Experts of a small language model: 96 experts in each of 10 layers.
Below are experts of layer 7 (counted from 0) of a mixture-of-experts language model. Rows are named gate (a neuron's input weights, with its number), up (a neuron's input weights, with its number) and show model dimensions 0-191. Each number is 128 + 32 x the weight over its row's rms, rounded and kept within 0 to 255. Numbers have three digits each.
Before each expert's rows: a language model's description of what the expert responds to; "mostly gets" lists some tokens that are sent to it at least half of the time. This comes from a sample of Wikipedia text that the model never trained on.

# expert 2
Description: Spaced dashes, hyphens and slashes in lists, score and year ranges, and personnel credits, such as " – vocals", "75–71", " / ".
mostly gets: " -", " –", "  -", " dis", " —", " /"
gate0:153075110098154091178158136170107116099097120147165110098175113113160185134141052117088144073081134109154182155134111109132070103137143073141136147144160098085075095140141136146134137126193084128087164141158143114158128164101124091105126114156103129148140132163115130093121107168156146107140055122107106126127180123063128171094133162160149113131166096079135112127100134160095149142163108100096039170125123075123148141133072169111157093141088138105104106144117088096126206122106210101223129097142127133145173156154148109088097201134168062188119086156161128166106116084146115126
up0:114111091126148141100126092172166134113103097112134190155162189092148137153133143148099105127133130101116126131078143114119087156141136087145162149116127123109109114132172140136183122099203064101087155138103193122181149144130121071054153060136087179150094142141072147102153114138128114078157104136150090121129164108092155138147153132124146131050175157080156104145134085138158184130124143070147072187150086095134147127089084174135136108100110135108151106085147092114146182142093170109219126113111087136109213187132150153104123174144142085144169115144150149229117106082115150133
gate1:150160121158088095091144157125154177189110117110140123105065139125133097144089120103182125118154148114101088146115119150044124091064138085141109148104052184140135139153078144104152075102183144112152177184119155144053164091094125117111084157125154129168136124104113079104137118131122108131103118084132159124136152147088151068127101148092118116148146184170139096113135120152100138058097078103173137075145104096145114140168111151128136060168105111093104142189072099182187131120177158118133145066039179143168137102167080157147118148107144154098097143080163095147125106161177130134
up1:110130098110154110056128154144119135067109134174137099144164168132095124083124109126136109097156174129155095172134148099200125148139134145069115125155127130026161130101196125088135107052131092146065121129124181147106135126119116150068172097135140107094185128115156145167125175069148126120140145116150152118137147108076158177091113123157163103071156100132146159163124140121119115102098142166101120136157108108170064181129121075151207190092191055069118141142143151168071137113077116110076166116172134130162178139087137139087176166138155116158135117151130104089100119122065126120

# expert 46
Description: Final pieces of names and foreign or scientific words, often a vowel or -ano, -ula, -ium, as in terracotta, Lansdowne.
mostly gets: "ula", "rano", "ano", "ati", "amo", "bo"
gate0:142049093106134193166141119139127082118106117151108185148158094179157109144177116132125139110118093120086130090165174153119078084164140094127178113135092142135143061149160149196088157156060123137032165122137087162125171148149110155170095115122110139166166142073137138133104150130103070130154144067107183125139166129096107152117167059074066094121092098148105111085109149161054116123103100156090150117088075110124133155162134135110134113127083159087136104129052170165150110109137162100127088141164164133163112139075132180125134118143147162147167138157137117167133183120144168067
up0:084075169089166179126065162106076078136112108160124112103090114128155071162178110122124147161137112167127093164087151147117140098160120136121122136098148115101123079170206146093101074156138098125146062104122098105078114121111174097153096114157082125100115133160130156155135107198124119167083162086108148101186136096143111087122114127123092110116091138074130135134119218136132029178112125151089158076190097042145154111106143089116106157114106113101148191106075123133100165094130127117089104150171165105137076106142188175151119123144137151143160162138121122158092164134165163096
gate1:140104153141115103165138158126128136167133153178118136100141198194144107108166161178096191148139107162084132150163156096040098123138185120153140070129107128149113158136113107135123171132096155093152120135133122139120172172090099151175170084204164111093171124178140126155143154119112104143067111175107136154177076130177130144083181122118109160156116163138139103136080152160152117158093122138130127083104125102120132071151185108132188134163061163156139166154138107070150104090144000127093119110118093160153133133167130169168114118106078097101062138169149164142101129136140110166
up1:176176123160157099105137144100131104102119146159137081116117124077141156106137112056123129135156083143132147179096111141111114087144095106095105103080109183126137098098127168147130107101100077207129192121122112038135131090135182110070102105117094155205139134103138150133100086178159147118173101089145124124076175103174113123139186105144148146144116117127112148155125128194097142137148197113175120111177080140100082130129110164112130124093171089062164141117074081191136183139166141142136109114129160124107081149132185117186179137174176085141163078149135097136117174142154079079

# expert 52
Description: Word-internal pieces containing h or op, like Budd-h-ism, Samb-h-avam, T-op-ographic, self-op-inion, and the word top.
mostly gets: "h", "op", " top", "orth", "het", "gh"
gate2:128111149072204152127130119087152124164179089089134165137098071150140187116122070165158102183176075180119157091137142109077121119136186165152120107129068099095116123123085091086080146156134108158195098061137112063119102097105125129124107169110140182161190155135125131129150163055161131110183132103127124137144146112131112104133136070193142101184114156177141097130081117130101140090119096116136065126109103122130058113137115134154110132156092133164121089123075122143114143132052171139105120118098179134124091132111065139152109143106141155175160116144215050149143143139134125146
up2:135108106106126114133133096156143111130126170164120098133099125214108162120092149125145144134081096168113099157135133161050163110187123142137136164153080145063153082126143128069056152183135144090158108087185139068152100088127158156188128179147143176175144122119186195154189129074137145179107152103041173141124112145090121117146121158144113140095136123116128135133133084128111139134139136127141168159096081076157079115144121116123132151101080062200130161140116125134145177151134119136096155162067113203124081071149119113195123139169151161144116141092087102115114130137196162135
gate3:149138131117098157163145095141130117183042133179113072115088178147148150119082152110155158084167114129134124164102147054120148142155156142071075099127104116142118189115130148136132109165119090154178156137133093123181090059094148152152140130140148150123092122143148113196117143127124135071100128116141145193111175133191102164141146197103081120132114079149080114138106178121105173108097122086090094079136093183190097080158130098160103100090123110165142131123105096175109114121182118174196107096102118162138118035138090080150097118110177114099161109163156141159096067118132127146
up3:100141132105085129150083160103122128150036158095167160137099140116124139142093187120152164146115096098133123123130144057124105105205157164087113104124086121085118176102141175166140080114119186133155164129108144153115089088187108118154119091109074131138139113132123157182096069148067143108108132113128144105100120155160088100087158139174160129082140125114099103126184134152116154087157157142061130121181113155119131115143198129151158145156111118150141071126116052156146091132160073108207058124135097136113152122186134122100146193110184106121206085167109112182157118150072128097

# expert 5
Description: Mid-word pieces such as ch, re, ich, che, ski inside names and foreign words, especially German and Slavic, e.g. Donn-ch-ad, Vierteljahrss-ch-rift, Ag-re-ement.
mostly gets: "ch", "re", " Bre", "iction", "ski", "iche"
gate0:169132142103108143170103108143152133148108172130174163113079167143080162086086158144077106119123099072117156126184115112113124101136124170157124102141168162204120166056129172135166123129149109093074138141125077129169174139123122179122110117059121046159108107106090099112135157094073095079171180127131132113153126153069148179082117132114100169092163124153155100157085185114124137160137076173115161162125168208172155154102120126065116117074095128122093080152060117165129095135123192103145112149173078177135141110064092156092084100128151151115117156122135086123117146117112114140
up0:149099194137107065111136127125121127086116138127097150039142130098191172089090066159104146136141154122131074123116165164171155094130098081136119135145111102109136158137081087080134138117127131152144074156158147070113169091128095163186094111143133142137076128118077116096137160148142099071102061110162130190115146163124130141148079088153184077092132136125169066179151125155119164062119137131091150110087120128106140161149169112130128163125139113113208134160054121121091122109166100081147176124163127140161144125160129056149141084085130088172144126122189155099137115072129047124
gate1:105098108101095150144084130095130134125077159092164107136086121144131108176160156111141162116054111118092141095127142105089106146105168151080063109095195085148176116168142166215162132112121113113137137117127155172062109064093139118153112141157156168107144139134128217151109098117148061111091130128095076118092174150087136142147119119140070158099146118150165111119117124113149102121054151171081188129138105119147122137094166117187136151121133105138177084063125092134099113126137133125085156166145126185134169150138178129118099113089231119205170106134192181103148140123127117108
up1:099100172113133155099071064112149093114099149095143102126124120152156135154102139147109144125093088097115155105136109113094142148119141120123056140115169157177171125128131115186110154120141121160148149114107138213142089096115151118155094142163140186100133166136129222138133101179110040104080156147092097151125150144093103181086152137176073175153135133170163107076100131105099141132048136155112172040108130115138105130087117124120137149121143114147184120095142120116053121139149129152079137108142105179116171096121168164107139103091215096229137125116129153071131105138085099101

# expert 24
Description: Common personal first names, or the pieces that complete them, in lists and tables, such as Charles, Jac-ques, Stan-ley, Al-bert.
mostly gets: " Charles", " Michael", " Alexander", "sson", " Christopher", " Neil"
gate2:152156130147131123159152194097136144106161142116091050079138085136157127180124101090183171127121121154109132131136174094103148100180122133096160114124181153073132153133200102124066165139127072116167085154123128157150156123172113160137159120130160160185173120138081126156076143095150147143161151073129174156097151127131077127130145165128133190138150069128150122158113149131160145153137152124168105124044155135137083110098120065164132095192141079150152142212144111171093148113135105191097153163125134146156111112111136107122074153144100114106090165173148169191165067128126167208
up2:159145145109118140129143095131141112127097128120121158151122165087180165119118130080111164117138135069129145156199115061160146089134128121129133124163138108155186179112081110107123185086167176196186157154078149097140124125141188135104112115184129131137102121166157166153063138114170112076111113117127147139133165077105112087156106074163126132097163184180130145119128118162118112148134196109092175132133082103082105153115173158133181126125101114127140096104213108067172148133111070204150116160164096199085049154129143120124177105098112150114202122114121128128068104154098099128
gate3:158086089143162104128097127141082112158143129100144161119125136140126135166079079132148138139050157109127165138094165118071211124044095132135142181153143135116115097144065130068097104132120119131091080154131146119145206141159133145153137073186087164110129148089107098191184082118132051146106118178187148134219134154116174118143141107149147082171110112164120165120128128088115195124135179115131114107153118098193157156176196122097149123141150126110128158118161067097083179129116112130136151117090108137168125095114118154103121107088093121102161109190079139148108113094116182151
up3:137133081203133119170099108081095116097159138106195147103165079084139142111111130078157208096107189173100145092152103137111132138121115079178157112164136169117120150132143133049092142154107143140141069137159168088130130131130077159179128133140089174131090139112091111153175089136141104126127117153121190171193139123174097111131174110144112091120142160141169126153114146105126146154163131114127134068097137140148198135117187172123166144164116115087161209084136093123131182056113136123131095068077129129151136164100125171122117109088123118162107077126076215156133068124107169131

# expert 59
Description: Line breaks ending table or list rows, and opening cell pipes of the next row, as in sports schedules, filmographies and election tables.
mostly gets: "| ", "|---|---|---|---", "| Win | ", "\n", "oss | ", "| October "
gate4:135165107202185116067133087129125083119178116124116146082155114158141128125141141120143167130068078077110085087081154135116087095172068140169120141092107155183114088132118129155108138156076200178102155100117103091123129113090082136116158124074068167088119127126108166160104066173153149176102113118091159120181164090075082144126093180162142105088061155105139135084104119139120148107122134182118086106128114125125122092092057106099133179100131178152168143089103136122094151111160151121121125120164177121146094141131126144154126154102113125089094184112187176082159053147169156138
up4:177152153181110123077122091139099073127151072117128058094132124139168127128153109096131120094105141089134099061073156136110117098151140101156130164083123126146147034154105132123102137151058125135080123161119109114164141095119076113130164143137150093082151131099118179156136101194127187115161119176074152111199095100066079084106130124093109125077087135111140161130102115121122113118125158150124154058115100108148142107090130099104121192175166173110113152116169154103082180132155071087153138115157139109086157150135133174118054130149079108112059150121166154124117035152158112106
gate5:131104092152119122108114222101074116131064080115144128156129196110165124147150149079178139083128150069111168142088142136116083098142123116142142136094106179193181147159072094071162103111142153127162140116133183130144117112120125112086131162123098195223101124130169092103158108106094188138090126160147157163074138101128200076132092120133113112080156141125130117085154102111150178159142165058153130151115123113143074111132072138127162184102125124101176136114104100091151155159167132110072158116151113098057134104089166138095164127139131171157110142083184072144126133141114141089
up5:160110080140153125120088161083104124127099127133146130113131141073133099143113130127160125119138147049121152150100126159081085111156160107150160183079138176131182120127090125061151085142072132120137169086083173128153080144133149098138115164135119124181148107091215124070141178099158115089059119218162151149126123083105219126136053116139099117076090172096088188073175119135149199087123105078133133118092164102110118127140126128125134138135128086110140184125139082126074118091144142150132108138158160130063148116068089124124124145129108159120120117054127076109160141111103116136

# expert 1
Description: Unit words, months and separators right after digits in measurements, dates, tables and stats, such as km, million, 26 August, 80%.
mostly gets: " km", " million", " metres", "-yard", " minutes", " mm"
gate4:103118105092135099158118166126115062166129135108163113149132110096111138106109133124117127177151143106165156162190124130144071150114145112130172146128132075089109141144122120134100065164151095137125133142079119133130169143109048085177131094132136148136095150075084150117075100135161166166142141126132114129107086156120179085134061105125132176102206089157201131159125171151134147160127142092177103159138057076089146094160142098135141091202089182077115141104086165102166043138063124108144117062212151141100128102169173115135160136094159121126160194130097169137116155117116159105
up4:116138147093156119115117079075121167138053152086043130146177126100142105161188085169069108161146121131102139110106078098176164056088156156111131102152170107112114164158130119138070159095117158141108232078133136130140081121093137194129127137136120153074122148098140075093135134130156160131128046122115116129152085150092081110123126182128153109146126121141050135145097145123129141175075163144086119175157195077157164142139143140178122114138096162146175087109135161122090137127128098131080087096105149123157142115150129136167137179129195117096108107123173162102168176114085138084
gate5:222095119103148124109110099159121146143061167125142139089089134111188117193111065130126114190206085136132091092077052142128085104105168112096120098115107148111097140132109162145125127161148121123159172103147146076157131093095122102048133138102125138162080167163113126119160127181126106089091106173184084147094152129120132111162104130107123150148132210144148145134148162151099117182111139132080167099109139080107102144114137113179133167080093154116104141122155113184244157140101148135122097175153126143095096127202148149133142116133137123088178123182168147157155104150140102087
up5:051153153116133164116135138123093111145108127151164091128179149145060156096104189160106142096119077124113108119149164162082148192183070159130111131086149076141168122117151143142147170090113100174110107106144106172142136110134172138184152152132077078104160154168179131119126124130137155147184118130086136114183104202132087169139071170227088143111131110063093077120073108122118182143138094125177154162125121146128173112109114110134156087140175117141169063149139106081083094163178095103107088054115150090178137137140114135137130121108064163158128143102127122104101162114111154155

# expert 3
Description: Ordinal endings and words after a numeral or number stem, like th in Sixth, rd, nd, st, and second, third, fourth.
mostly gets: "th", " second", " third", "rd", " fourth", " Third"
gate0:128158117086100160107105139160177133125123151120156155120061129190077169118138122118177116112120128152077104098099126144164135079138138080132183147079163153132119108092084118124138083074122097187112174118124132177119082162196101138119120117051177068136138076120095159120129073142137102098089076110132085149108157150154121117063205127124080121125151115095143154101093099117136128110140164089159137194138094084075124117107115142208124118178059108141132167104143147112113077118127166097159156078150142149092136109116101162072095143145142124164171154142161187160160072107083179169
up0:161057099157128078134126055121091101134170087133138152116183108094181153114115107139166064164103095106128147171177146128170130169127147155147126075108107070132164178151109117125073089154116147066135078135133122095124196146086109106157135079190078188159135099152133098156133162133114035115170161140125138120200117152157124188179110132159150137115068139161149091141130164110163074169090134152046161166130147133186122135144144155133152186071165145136098112100104140125179164176130104108114106138170157129145134129159169100145124117129117142144121141156139078162123178084148126100
gate1:059097190179110117122147108115148103125132062097116067125162139125091121155137081098138101124111084108201165133148061055114145164095090119169133102076056098089098110145132133154157141148125159106068136158074110082156171097102148138104124125106183095139153086124073149155139114144120203103141113134152113154122201097107119105087112101143156145096144096114194100141121151130093181132116120134153151083124059147139130101107125132137177151152113112105113165168080126135175169151083179075175135077189133162140101155126118138129126127164137116142130211050163075115133166118147125125
up1:087117139192119102135127094089126172123148155135130073158169189102112165178105159090075171131104122170160161154133162078124142129075117122156128178198089174134100146133091130145127144093166145111116134126072092039145110081084105109113128160144142118173133075152163112162119190143094184158137061089128110121076133114157108065126129139167200147132151130081120159132127165138142106123111111156144134086131066163175091104140073097067171131110139106168111109125108150194123128151129091161162148087144053122114116151165113115134196166145129133110094185099144068157101124120104183121

# expert 12
Description: Separators between numbers in tables and scores, mostly pipes plus dashes, semicolons, colons and currency signs, as in 6 | 4, 6–0.
mostly gets: "% | ", " | +", " $", " / (", "- Coordinates: ", " £"
gate2:140175107093152098091076135112110079108073158118134124086096124164182153104102147082174079145094148145099137110133114169157081163128120136125174100112161136123140155049140115097179149124132162068164091093109094081090107152103151130142131095068105100069157102109155073139146108146157170097118171105172081126132084109123172078135130168141082177168095150099122080122206101100199112073112073152119156085151098106137168102098063172128101117131135156157184183053098128155121113124137138106084137101041128121121126124153185130106105104135126092157139131078123099151153167121148109132
up2:082087170125133109141145120101140076133137136082100114141154105094215131118153169098095061095115147164061137098083101142171145119108149098162117145181144150120114175183152063085148121160128106153172108132142128146111157098115154133128159129143144093132160109161121084076124143161083052129109162132132106087083103124155190177128151159112137120126059128100148128102145108099159150116134063136167184136140123123133159123129078140107194150088128089116144127171079139124201134088122159136133119057139136059127155161139135160147144037074057057172090142131163086135137147156158162105
gate3:120077133096118171100137171143107225126106135098134128100118170170106146127065211095190152146165108145141112115121104158098129134124111125185124082157119146120108135118043122171212137163096135145136136113076080181182096092117146053101133128164096172152093129118106128163144136121111131110092131112124133126152120139162126132117110088171118109129146151089130127170114154079152165087076139161115111191120149170157164111185073117069120178201112132142145072146129140122188081126129132116146147099119085129184203107073116158086175130176153153129127098132116159133101104141086097189
up3:148127148175157136138144143118122166150110141080085124107089167179130187131045179119147175113131141086204114187127088162158166204134136088144113116113170147134093167148115146195156124113125123133127103142153135149183157061074163123152107191121122184151087098102179168135130088123096106090121169133124102085142080161168065116163144119130151108089128143068108128122124137124164139108119149109132140189143149133140183074162121097070080195087071125155072151165113161108186132132124111114114110161092152150119099121077162125112186109158148151092116132162189101100090134152158084150

# expert 47
Description: Single letters like t, g, z, c inside names, often French or Spanish with accents, e.g. Cô-t-é, Cé-z-anne, Vol-c-ano, Dec-at-ur.
mostly gets: "g", "t", "ag", "alg", " During", "gg"
gate0:156146123168149188121141105129142147147055112119123168091123161116119132121141052129187149169126174142166180142120125131133182108129156122140058124157099138128073085093137136145133063124138150084156145164157141102167091153095150095130143077099102083184115167134115182157177078088101183192160141099193126094139118136154116107150071147111148130145125123159078098123137199134105165180110131135174151132086108119152151078072070164179158127143115180109140136145117119111077098151142101097126149139160120193125080171116149147208169183129142128100099118159172140161072093071157113126
up0:124068176181138154077130182119103108126120059159127131112122163157126065165142076122134123115112114114114094117150117103099051119142088176168157165104071114141124124119122097167163135169147114133112185124095121113110138073156120147136203104102167119115177066145125125186049097128098119082125091104124103117187132162164089110139210199128124125131137157127074133135069165086107079134132119097155124156170172104154120155065129142160165154189188107175167129139157144149108066142124144097095145075131058137088174080109134157165091106106127089107124145131132137106159110128093136094
gate1:128188105201132155152115133076136144070135094121123043134165145099112153114157120141121182129159070124072128091142139136091106155165143138115146180086127108159100113122125117126209153119177156160132214100169126175088141123220104092104100165108129070132155119124151167150189114085158079139147159066105130144149110165085103177123158060157153133094107169160089159155130145187134119092145060159100141121070129125117113116108117107109076122152090112139101141149096116087127169147160173071149130152121195107124123149137156119146105135134130206175101100108110123088116182159139144123
up1:187194092123188186119124108103114155075097095149143071103169097118083166110145113110133121131108066145140198146133090056161150125117154187129134190117150088121157170135106150057191139098157072132115132089128145152067127085055160115149095130149112130134105109134132088141093104179111120182092148139162097060092152128133149119171139145180116102115117093141146151083154175157143107111129108099148151088190115110136127139071134126146088106096109144134119075132102092125144207182156155109193126061084114116129144101182103130125136158140123129140103175120085168129114135172095160182

# expert 7
Description: Linking words and punctuation inside tables, discographies and code, such as with, by, as, dashes and semicolons between cells or clauses.
mostly gets: " | \"", ") –", " | MF", " | —N/a", "',", "; –; –"
gate0:135113132100087114142164106085118082164101116124156120081142126141183167157026147171133141090138144132119174177188143150100121121085130069118073136119144107176163201101056068136096152094204114153133173143114143069114135170118111129121090183179087101135080143131110167125157113142130088171143122117175003143104122155143160150140125122115109151066110144102138162120123123088098149123109153110141141137112171113152110142130143136143173206154105128131112104195118146117144108177113147098119132181141111144095105155165104152070155158106167137137101159082135075073128153090110130176
up0:149072224118137126143120073073121119147155052107138132134201131147116133151139213167130100164141120093145091135116094121098143148071205130133122230139141105123059134169141156112157159085113184157184147173171089136111184133150123095137134130124110089126148121123064112131116135130169096126115161139094163115168135082117127112171161145098099122128100160122167111133138111127117146171111138161181145168124123104103123102150165087136100112089202109117114203156081180102128130181134107112135091111149158141110147165121120102178172172124179151061152134102115182088163174103107119149
gate1:100092118116116131133138120135165129152131104115161144097175138140156158150085141144131133125107197128200152126152147111207130115143153145106132148138123130158038155131073167141130127155149099149057139146151164120125104129094078117134115168157157185127118153148107148169093119129076098203133118066098088191153198146174086173144161046087122176148154118092071137115096188172149160109122115096105123155208155109144135120086174116148125170099105170153144056078125083095123121131058092081114143119135201130139132113157125099088115117094148121151159129159087121114115151162129117051
up1:124135134103102116142127138090156145069241113107129173093141145169124118074172204116170095083111184104150126102154140156095119110136129137160117111138091103162124212115101187185109134139141141141088144184135116170140118091125094143118129147130076153104138144077042120126111094163140129161164143123129034186166129150098121124113161155167140129116105114114143070108111127148142155111149092083126157122171088137139170150054129110102103045065123099125133125154154125125158124029053100083082094081131120132158131109119109127083101123123120142158127148123102152172116187101140116119

# expert 41
Description: Closing parentheses in chemical formulas, empty or trailing table cells, quote marks and brackets, plus some conjunctions such as and.
mostly gets: " Ward", "----", "ه", "LP", " backing vocals", " et al."
gate1:110112127153112161152128121117087110146115132103124127129156110141139129134116146059123122150154124141096117163071161126130176124119139102171086158154143125055120130085137124125140114105166162088091104184127124135125160151189147169112107127108148144126172167123152164122164185079095122144101160110135050159142164239121137147095137153128133104165088141116166066085075158180121154160141105098063114132088097144141111101095130160109169234181136157169118072162184100130110152110073127082163123063171133079217142102105129073140145157136143220125129137151150130136113154146117137085
up1:107187144100148128097105153160150220164097113126156142086097160086124122098149161131125074116102163215153171155130151082108034101108078133107108135091093153132100127183145137113108085125153108136093162147173191126132161156158066178123165129106085194161096171086116143102090117068121106135113143092118118170158140120070163162107122224073159110154101152131133166171123146134103137137080123075135112128141156101073119104167135167173160043101097113117153107145108143117118127149121088142158147088060083146112148140129118123082093140135153068140113140085133133113137086120097111147
gate2:093161070132129157173120123088163103107103100099173113137116087134087119135144164106166137128136129096131093131114029160107099123084124096156172172084137164164158071091113135153104134143148127165099196092131153142109089034104147154101116112139155107174161127106065145105155150084116107145096132109177152162067135108122176164162139228062116119193143151141160132109152121083107138112082139139108132092137103148099140110179106153087157127123114102130098078153099170109128150160200124161138132062101097133175156121141114158110128160112152114161151145194154128026107156163097122132
up2:107126131123140140109110150147108127076089128142103169132168127103153174116110104099123124094156171118149141150125190148106144128115104094127130185152152098085135112106149118121080087186165111130191081134088116137169132200113094144112135123137125117170121110146115182107120099177157105120090132143089112183154127171093116170101156117164232167087162177120101116086144077115127131075089158134095158111041114175114167211087130135123123135116144153131137162115102134055150160152137149127169198113220105120117110142147119117106174159104154069133152096076105174070169148109198083102

# expert 37
Description: Braces and subscripts in LaTeX math, plus odd pieces in table cells and non-Latin script, such as \end{, round, title, ium.
mostly gets: "{", "ه", "lig", "; -", "rome", " pages"
gate0:107076179161097164175092067084175156125152114093104114125131118153147129140172187128118114091124091130168183067168064121120128104103136093115127105115115086187163141161139070129115136101180157113133160104175149122112158129151159158195090144146148112122147103119133178141132165151139116235132089120124137138127117160176127114182108156161111190142087182167208191151129091132119176094139181153161091141139132157139140138137142200121169179162092156123146154187104183149154136199138121091135110103179103149140141068113112122157122141070116155145133117187141116132141133170110179139
up0:156133167112088090116100171146147169100127090115141152166186150078111066135151187129107145180103142141084138118088110180088124107100151075107143124171084158120145112129191170094139148187189209115134167146115067166135095118150071159141117118140138087109131084138154133103170154098155124101132124133104073104175149141089180120097127091064136126099133126179167146150086119054146111088123123145077140089095167150102089187112103174166133118112103142116176089111112173155114108110039105129124143195136117111070165122109109122122053133178119143196141167093146108129135107126106105147
gate1:091084135106146081093152097115161128112130115112126082135098183030110125126152105125108158146140116086098118092106148094095178121101121128095094169135149139138096091088094149138124116135202148163065160110153112151114136146139137198146114154127138115140113121105043127083160178146146035096100172054140078088148130138099130222138104100105172142147159120072151183138167145141089168148087127120159158162115137133144148087101129135124170107112140169145096129116057123120146007167164117104127148173127133132117105106127109142124147159166165110153186096122133122139156141083198105130
up1:152113148107110166195142136104100153160175181188096104117114189115120097150131167168155084080103138116148078165155069075113159143104115106134183134099171084140122114124177143145128138101105120114125141152181150135148129111143151113101140121108108122154140163100192093128165102112102134151070142113171172109102119090133173126118106181098087161148135162114132166148166142125085134119101102161138123131095112114093209157171144046061149124129104141151085097138039160163120168170173109130156174079139198126106142104196141157077198183167142098125100079152097130121180130127133182145